Weights of a small mixture-of-experts language model, trained from scratch on English Wikipedia.
Size: 20 layers, vocabulary 8192.
Experts: 32 experts in each of 20 layers, 144 GELU neurons an expert, 8 picks a token, a softmax router.
Training: 326M tokens, 4981 steps.
Below are experts of layer 7 (counted from 0) of a mixture-of-experts language model. Rows are named router (the router's row for the expert), up (a neuron's input weights, with its number), down (a neuron's output weights, with its number) and show model dimensions 240-279. Each number is 500 + 25 x the weight over its row's rms, rounded and kept within 0 to 999. Numbers have three digits each.
After each expert's rows: "mostly gets" lists some tokens that are sent to it at least half of the time; "comes before" lists some tokens at least twice as common just after its tokens as in all text. This comes from a sample of Wikipedia text that the model never trained on. Tokens count by the router's weight.

# expert 20
router:469527479488494453538509520509516484491491458504479470525505464536525520504531470514533532494537495457514526474507472488
up0:544537482539484481514535445478482550496498478484485478480484471495553531486533499482473505504509486509502492511465497511
down0:531467462552513513466501518471517484525513481499504516553466518498499475503512484490512454508502446512496508506495485469
up1:506462510446546489458470523535457526500485502526498501503452499521539527511493550553484482497513508483502478510508496496
down1:509536517493506512481492483511494486505538483549500517467500494546499517478447515509548497533502457518503528489438517495
up2:494454484498538528487488451536480532500501503467475474492530502476518515513507532518536486474529480525494536509487507452
down2:494542552478520492498494503521506551511514509537534491453498481488469538473482469544527476501497491496504497487485487506
up3:519501512508512529531529512524476518535465508513504555507505491500467459473519534516498514433508579506531500519514531506
down3:518492454479472519547481481488526483508499459510494494519531504498474486513527489491495546502485523482506452514504502475
up4:549505490478502484471528485476469525493553537538491545490473537486500458479523526526478450494526504520536514523438465498
down4:538490497515489453485500484496509463488494491518515517493490454457471518507497530485500450509527492522493515518472511502
up5:506467484539471477555453467481494535538455462461484520488469481493505497475516484547518447468500506497539504489484516493
down5:517498470504461494483519479489502515566536532510477506531542448544493512496500522503487500520499483533534504508484490510
up6:486513532499476523496512506518525504478489500521508461482497530519506535450520519521472492535526493494458464507427481527
down6:496503493502489510502499496475475441543503507482498480518463505471508504510471484505505523479512544484435515496537490526
mostly gets: " between", "On", "tra", " July", " January", " until"
comes before: " ", "9", "8", "t", "st", "g"

# expert 26
router:515496504527493488470482477529474490478491439496490496484461546536450530539470524461509526498513492479503476435524513513
up0:519496509478528521499521498491505503531552491496546465482502455528551504498515465480494543442538489521492497502502508472
down0:523504456493487477525509499507519505514479498523509503485501515490501446493446545516488537505546492481475483507450502508
up1:500491504505518503493502487526509514488533485514489514499479519497533545484471460481500479533507492517505480510497479476
down1:512527486513485548451508495514532508477498472527536535471467503496520501476499485509498477419485484496524519501501518465
up2:484484522516504524518488499500525494513514540479495496441550497496506502469523440524533486500510467504509505503533489466
down2:497510451478478509513489463501492491482513510502490532525532477536507497472489480478475455491552538498518536494430485494
up3:504537498485485556496478490515500522489544441520494482491496542528512483532505506469530451493450522520515510510536452471
down3:453538512499481482500482499558495496487481520486513475538497500482541542469496500530484477504443535503480501505495528524
up4:522502504489503521478514544507485497481529529527495491483528486451510515478530499461526526454546493512490516485521454487
down4:506492484469518497468513501487491511486452495507499526531514507551511501533497521480503534536501510535524467476489491529
up5:496487492480530490467520490468465489513502490456500462479520515476479503495502472471531457527549540510524488524511478484
down5:511520500487505526483511464459522483468459490474473562524506506515549491547540534506509514518494465506493475479520470482
up6:489519487492546477469497499542504461474485531464497509473516508442486535493504547496493520490511489517509478552528482516
down6:501468479486491505537464499495477462476499476476511520496501536521436484529554530514519477489504532480466515462530495469
mostly gets: "The", " but", " The", " It", " had", " However"
comes before: " ", " a", " \"", " he", " The", " first"

# expert 16
router:544461469488469492475447503454554531544505527479499515487511448526488503488490491458525477503499511511489533503498550457
up0:492487485488495504505451514482517484511514511459518495520487481488495481479519532499485503511489523502513482522489496509
down0:495557500481528479492484497487456492538501506482519503489480475496504498506509494503478547475520496481485486509528513526
up1:474544517486511512487485533476526549523504505497501533478468479493513468464495557505550521475487503494492537514485495496
down1:502469550489499440484471473467498500492522482500531495458502503489522487497492535499496468504562471494501488521527458513
up2:469465552480444504490498492522516507517555525527515447503488521459510542525517500479512478496461484493526480501516479434
down2:494494513487490495484501503500548500514531535490524513502509528501493539505450437517518530500473484499493500457489509506
up3:518515538487498519494483513507505510472566527533503482493475541490506470477500513526531443511472517515507491537570525510
down3:472522528494526507478512517509526530527486546486495518480474504493497523493486494467511447491510472517504481492501481511
up4:543502523457491512481482519489462515489488511532528554497494514502524494439501517515537458504500521537502501551504525474
down4:484517465501480488493495485517460541486516522525502528499527506501501519464504472493488500503495488528480474477483483483
up5:516528482522568497522508491496504527499520486468477521478471488505492451509499468503488478507548468476520479485528500474
down5:521470536528567491492496510504511471500503506463511469443523500506499523487540491456478501488483546542520472517510495505
up6:497543562516497502482523486478489505544514495514481518545512486504495500456524486552494488487521483508510535497512488459
down6:510476514519500551470483479562492489480529534471543476549513490471524506524497494526539487498474529502492523449516489490
mostly gets: " film", " name", " car", " December", " Film", " November"
comes before: "0", "9", "1", "2", "8", "3"

# expert 28
router:490506484466494509479524497521475520490502528559497516508483532552487453465511490514501540544496541519481511552497472547
up0:505511491507514500554505519526495556479535492465501496469504518524483489474471507508515471477573494505523512525526527512
down0:451510476506464522523522521499494460503485496486477501553464476507517506487555523526486480529510508513511464493492541483
up1:515485512511504548458518524520463537513490501451516511455508488489527457540543518469449455501446517527540488549482503480
down1:502526496511507484506475466513485428518456513532497475496521506489496463527501502515506455514515512519515490492544511482
up2:496538542510504462490504515481548523492490496512493498458485469510481484511576526550498527506522499519469490505500465513
down2:513484493499527531496503494486498468472465501513525494554487481509491478507478532511521513487484486550503495540523457506
up3:508455495528514524489533516491509536468495500504460501488442507491485514478475503456480513506465501478485471461429523462
down3:511506484532510561495512500490493517486555505565495514485486486508584489496552492469487527490508511503515507534519473509
up4:534494507483503491471536487515512507503545508520495521479507504491470458477527492486497500506515523528497491501554565490
down4:475514515508498458471495470560500495532528540496537480491518493467475555499549513507526549486511509508480477516516481517
up5:522546532475493464543446529514522480498493481500466429469535558548500499543521505500496463481511514481472478493471541495
down5:501513524456504529499525520473485494512502515487496554479489511485487532442461488519515533521492502462466461518493510502
up6:478466520516481541555491509503532500545484493507500517470536511448497506482485479495481471498497511473509472476469475539
down6:474498507495548461527507525527494499493542545515461519503472532483491490487490516513525513491451516486499517524508503524
mostly gets: " on", " with", " by", " at", " after", ")."
comes before: " the", " a", " to", " The", "ing", " his"

# expert 13
router:494563517506471529539484461521527489480499455484476493511553506517512505520495489507499509502525455503502473494485499530
up0:497496553475528534473512491514427509499523477497547485458528483514520489483548500464527510513482501524484495465482521536
down0:520549509517469514541532502516465501471486502488464529469506537494482459513485473481512499524443484511486456480496516467
up1:506482501541486505479494475527503479458510471529484500511493504508527526453545549517489534505479484476499501507520483501
down1:538485485484521500498543483494552489534507472501490478511494476472543498477448485505441500487479509498543468521517463492
up2:531553490520479492520511537496520509493485463513524495546462542458526472493450483499478496511565494537525481475521449499
down2:505485495533502534524515538513526507536500522503494492476509512497524446494541484502516535475495494499514496526504518529
up3:501518498518528481533519485494479519497524495511466543502504520442520484454465516493490510559501488511500478470513530491
down3:471526484528511474502499456515541504493522486496473542479493461530512490491481448498495510514518491491504498533475526503
up4:501512529480488464529525537524463493532531502528478472445490527519493459502506476494490534477506546499499484475529520452
down4:497480522491472525488504479492484490475487509486448509498502511490482494455524498474502520495501484482502483479459512582
up5:478463523507505489485532491454483510526525507471504535500493458544522533458504519531476500497523528461524431474498519509
down5:511491501491507521505519521490468471529488550507481525470470488498531507514519452485527506458478482487499496533487509503
up6:545501496471484469473491482484448550548499500507499445490498523445509514497502494487543502539493500484502541542486492467
down6:502512474499433494519501455497472496478530580541515514506469504499498510539559515498490535507478503528469505545501462515
mostly gets: "==", " ==", "---|---|---|---|", " ===", "====", "\"."
comes before: "\n", "-", ":", "=", " The", "–"

# expert 22
router:561453524458515512513533560484517492477538530504501554491486473513531490467487533506528498510473533549491496533489492525
up0:433538493517485453485511502518485523508532507490522492456495511498529468570552470484486561528508530491492487499488511496
down0:553475487515509503447506519504493483488513481466535503473503498502511488565539495503519495520514504459550509471511513484
up1:523488503493444507510483507521501528481510511498505484488543503508472522494513490459484488526524510524511490489508462488
down1:465507482482480495523552497478554522472480513464531474518536512514499510528485541525537507503509482446486502479508524496
up2:528463539478496482483478480517479528495541514481510456525487540462500475511553499479538485466474546474508465535487493533
down2:515526455469490495506536450470528529479503502538492473500521491509479465561525496492520496536478450522493522511519510500
up3:545459489476505473539547527542484531486505514445474536483440547490553494529586507478525470486510454513463483533487498505
down3:468494469527479505508471530493524498507517538492473507485492510496505488522490486505516477483489465501475504562492510451
up4:522504505491527475496505507493428480488521526509479522482466487515554452493473498485483479526497501560506512547531527497
down4:568484523532518479511505467497477460512485513503560478515490517478503498472473495503474548488467466485481461526500538485
up5:543495472500555519528470487541448487501496492469499542480524490488458476478492483539491487478523506524528513490514550507
down5:462501485513457521444473481496505532539491513507508565482501525525469516455514511497497480509455511525492443500481481514
up6:567468466510529448498539502507466494484523530516469522497524508498529458511464490491516492465496521514520490521492495530
down6:481457509528444503538538493462536512501455511507460516502535525478497479553542514532493492460484464479494450539522521487
mostly gets: " $", "ma", " [", " −", " had", "See"
comes before: "1", "2", "0", "3", "4", "5"

# expert 2
router:530478535523509482506490493525510522494477511489500467488504487524478483464480431487514476479512493558508495476507517515
up0:534533482468517505445466521504465516494518537482512489469465541497507511478526498500482494467536510480493554557453448522
down0:495459532478512496498536486496480486460517501511535501506479492483474464496488523506507537479484559511474536478504518510
up1:471522489482511472467489560470509504470495452488493502474503537535546506456486500520488508527529533525481451445522461491
down1:525538524473493502481503488495510492528472489519495526495438501548514525471496496487485508524499513501552499505481558553
up2:497497468491481511496485477471498498469540494493494503493490509469525511490510515513504506434500502512482475512495539502
down2:494505517484471465483465509449565522464511553515484472497456488516489496487528521502475507486444537490509499453490464508
up3:506510529488493478520525504451517512495549494505485508448520470519517533507513515475473487494461520507501487500453506490
down3:484477518505497516526482502463496453493472526527501482489514523513462502520472510557526502542490488513486493484504538456
up4:485518509461512503470491527520517522490472485487459490484502511535509490479525543520485520534493525514488494545442509493
down4:537494496529503495541494475520520531515455467455489543482552480534502491506507450487515438466478497474502512532464544494
up5:464503497511484487499484509462500500547524465487480486500476527489505498498526508518487513558447538514457514512541523469
down5:470499468469494537494489522503500507473515506467541509554466489528494504499499486576482515506496495504501455497520525477
up6:511464496468501436478468506498494492587499485488483511505520514499490553485530485490541546498500511491517528516492457469
down6:487518500475492476504500500474519456502502510511513505561496485490479509496483459480482493548488463491486488503512480494
mostly gets: "The", "†", "Personal", " Location", " Date", "See"
comes before: ":", " |", "9", "8", "–", " by"

# expert 30
router:529492488503516484500489497483506483453534482519514530498486532484496518496476522489527456470482562528505505516473511533
up0:536497465497498467441481531497509501493494504507481503482510513483464493524519500493496451485492519505478503460521536469
down0:535492495476540525491493466536500491458513474448509486467508492525467513510524500509476510500487550483512509445499477500
up1:535478501464526521496528494475500506533534494467513492530486512463502486481498459517544509443479517507499499515536496477
down1:486492509439461494435503463467467530513520483490539470537486475508532508437548492514505521551490496527533489507514513509
up2:518492501500515466457522489481485486487497475525488459496463540482493487521526491476472500504493512530502462543453462481
down2:534535468489525486489463503488488516487528492492505507444521528513484487489498466501519487491471524485504482496503492500
up3:496504481489545524482577512536476482507517517501508489487441460500528528538523493525524537485545525492527478478538525508
down3:529462509464513521528517510501509500471508471507511498505478501505511495519489469514498540494487540489519494482531481482
up4:487528519505500485503521545514474512515518527490485478459460457492513487511511481494457520533504487529521513514469499514
down4:525503537507517557520466509480490470478491494492513496492493504490483558494462543502459507540480438495491480495525503513
up5:535479507457438510490547518496531523525511476574510523504524448451539471528498528471460438513461484500519486535508501464
down5:513503456509462498506536466438507470472471486462491480493466436500505528510522489487519491527509508509521528555478492459
up6:496520510487487533498509507503459493470517511505491490457523513488473499496494457493532481537505535492509525480518498524
down6:512487489529527537535517488507530506510509478485493484477479530469518461526499492498437475537516463535545472449492484450
mostly gets: " two", " where", " one", " three", " four", " several"
comes before: "0", "–", "5", "8", "3", "4"